Experts of a small language model.
Experts: 16 experts in each of 6 layers, 4 picks a token, a softmax router.
Below are experts of layer 6 (counted from 0) of a mixture-of-experts language model. Rows are named router (the router's row for the expert) and show model dimensions 0-63. Each number is 200 + 40 x the weight over its row's rms, rounded and kept within 0 to 999.
Before each expert's rows: "gets" lists some tokens that make up at least twice as much of what it gets as of all text. This comes from a sample of Wikipedia text that the model never trained on. Tokens count by the router's weight.

# expert 14
gets: " a", "0", ",", "2", "5", "9"
router,204,174,247,178,239,187,230,212,100,192,192,246,190,195,170,208,206,220,238,195,203,204,233,178,203,145,189,226,191,204,181,233,209,205,176,189,187,221,139,231,172,173,110,217,195,175,234,240,222,180,123,210,221,193,167,163,108,172,244,196,187,117,221,262

# expert 0
gets: "0", " (", "1", "9", "2", "5"
router,199,234,262,246,91,140,239,166,192,186,287,184,197,247,238,152,206,253,256,245,214,144,166,227,191,179,268,233,194,177,184,220,158,258,168,225,214,250,204,130,223,224,129,198,246,206,240,237,255,251,183,259,201,189,224,176,144,105,175,211,208,173,209,182

# expert 2
gets: " and", ",", " of", "'", " or", " for"
router,247,183,146,244,219,221,203,208,214,248,245,231,98,178,195,235,182,158,253,254,149,222,143,221,251,200,199,209,130,155,166,281,222,179,266,234,227,241,243,232,225,244,228,175,206,174,170,157,171,89,187,214,222,238,237,182,149,220,197,217,325,242,199,292

# expert 3
gets: "\n", "-", "|", ":", "===", "=="
router,227,220,186,210,222,179,118,180,154,125,178,172,229,212,148,174,155,203,196,211,221,207,239,268,193,173,271,174,190,241,150,270,167,130,215,205,173,169,171,198,124,207,278,208,216,208,247,119,186,277,194,175,166,222,131,270,101,161,199,225,95,152,181,196

# expert 15
gets: " in", " the", " of", " as", " at", " for"
router,204,121,151,256,207,214,162,209,282,203,236,209,212,174,121,246,206,169,223,242,180,287,154,233,212,201,193,212,192,214,123,235,224,196,239,215,177,160,224,171,203,170,220,213,214,189,188,131,227,178,195,202,224,163,207,213,204,234,208,219,229,246,126,286

# expert 13
gets: " |", " ", ";", "|", "%", "·"
router,187,253,194,164,156,153,230,152,159,162,223,157,180,191,204,183,207,219,200,206,241,162,246,199,242,229,309,250,155,246,137,131,79,168,212,233,174,171,182,217,216,215,256,154,207,255,265,179,191,231,254,220,127,192,220,214,194,184,185,231,252,180,168,179

# expert 7
gets: ".", ",", "°", ")", "″", "="
router,219,194,173,212,200,176,227,177,166,177,227,106,228,196,221,212,255,195,199,246,255,246,209,235,232,178,248,161,260,228,132,197,214,201,242,248,186,203,159,202,245,158,242,167,205,244,154,296,182,196,211,247,170,204,128,200,169,217,260,188,166,190,186,184

# expert 9
gets: "s", "ation", "es", "ers", "ing", " film"
router,160,172,116,130,302,155,197,230,165,297,264,230,220,247,176,206,198,168,180,176,267,195,206,185,169,182,124,163,248,298,247,236,199,160,184,174,190,220,168,233,204,270,163,175,159,200,201,207,202,227,162,221,156,209,237,151,251,143,226,138,205,167,174,219

# expert 12
gets: " ", " to", " was", "–", " is", " were"
router,280,131,166,204,218,221,168,166,238,219,156,237,216,188,156,163,174,165,206,191,155,94,165,190,206,216,161,230,209,196,248,268,253,238,166,152,220,168,245,138,177,177,135,178,185,205,265,184,167,141,230,196,265,152,201,176,278,216,156,181,212,226,168,185

# expert 11
gets: "\n", ".", "==", "|", "===", " =="
router,238,289,112,218,253,202,169,184,230,123,169,174,215,160,234,193,206,192,134,231,172,226,248,267,230,177,309,131,232,192,231,195,241,147,164,176,198,212,165,169,216,178,266,303,213,191,216,169,164,182,224,105,186,244,217,255,158,177,233,263,168,197,288,105

# expert 10
gets: " the", " The", " by", " a", " with", " of"
router,177,123,119,200,254,248,169,142,224,201,212,268,160,189,144,267,208,166,266,282,228,288,181,211,198,242,163,202,159,227,219,185,205,183,198,272,181,176,186,281,231,195,209,220,150,167,225,133,162,178,139,183,199,183,170,153,132,275,243,204,302,206,203,159

# expert 5
gets: " ", "1", "2", "0", "3", "4"
router,200,200,221,202,156,198,240,196,251,199,273,130,214,242,166,195,236,273,253,229,248,93,246,226,189,176,252,156,150,235,194,205,232,222,140,257,260,257,166,190,179,173,161,134,204,217,276,312,213,258,179,207,206,195,202,196,154,188,188,184,145,198,236,213

# expert 4
gets: "ed", " on", " that", "ing", " was", " is"
router,231,132,155,150,208,182,168,146,244,323,222,137,219,212,89,173,198,171,182,196,255,153,234,194,252,204,153,229,231,200,196,254,199,192,208,220,235,203,197,200,168,170,117,194,151,177,191,110,150,109,153,195,197,173,199,196,227,201,218,153,236,232,139,211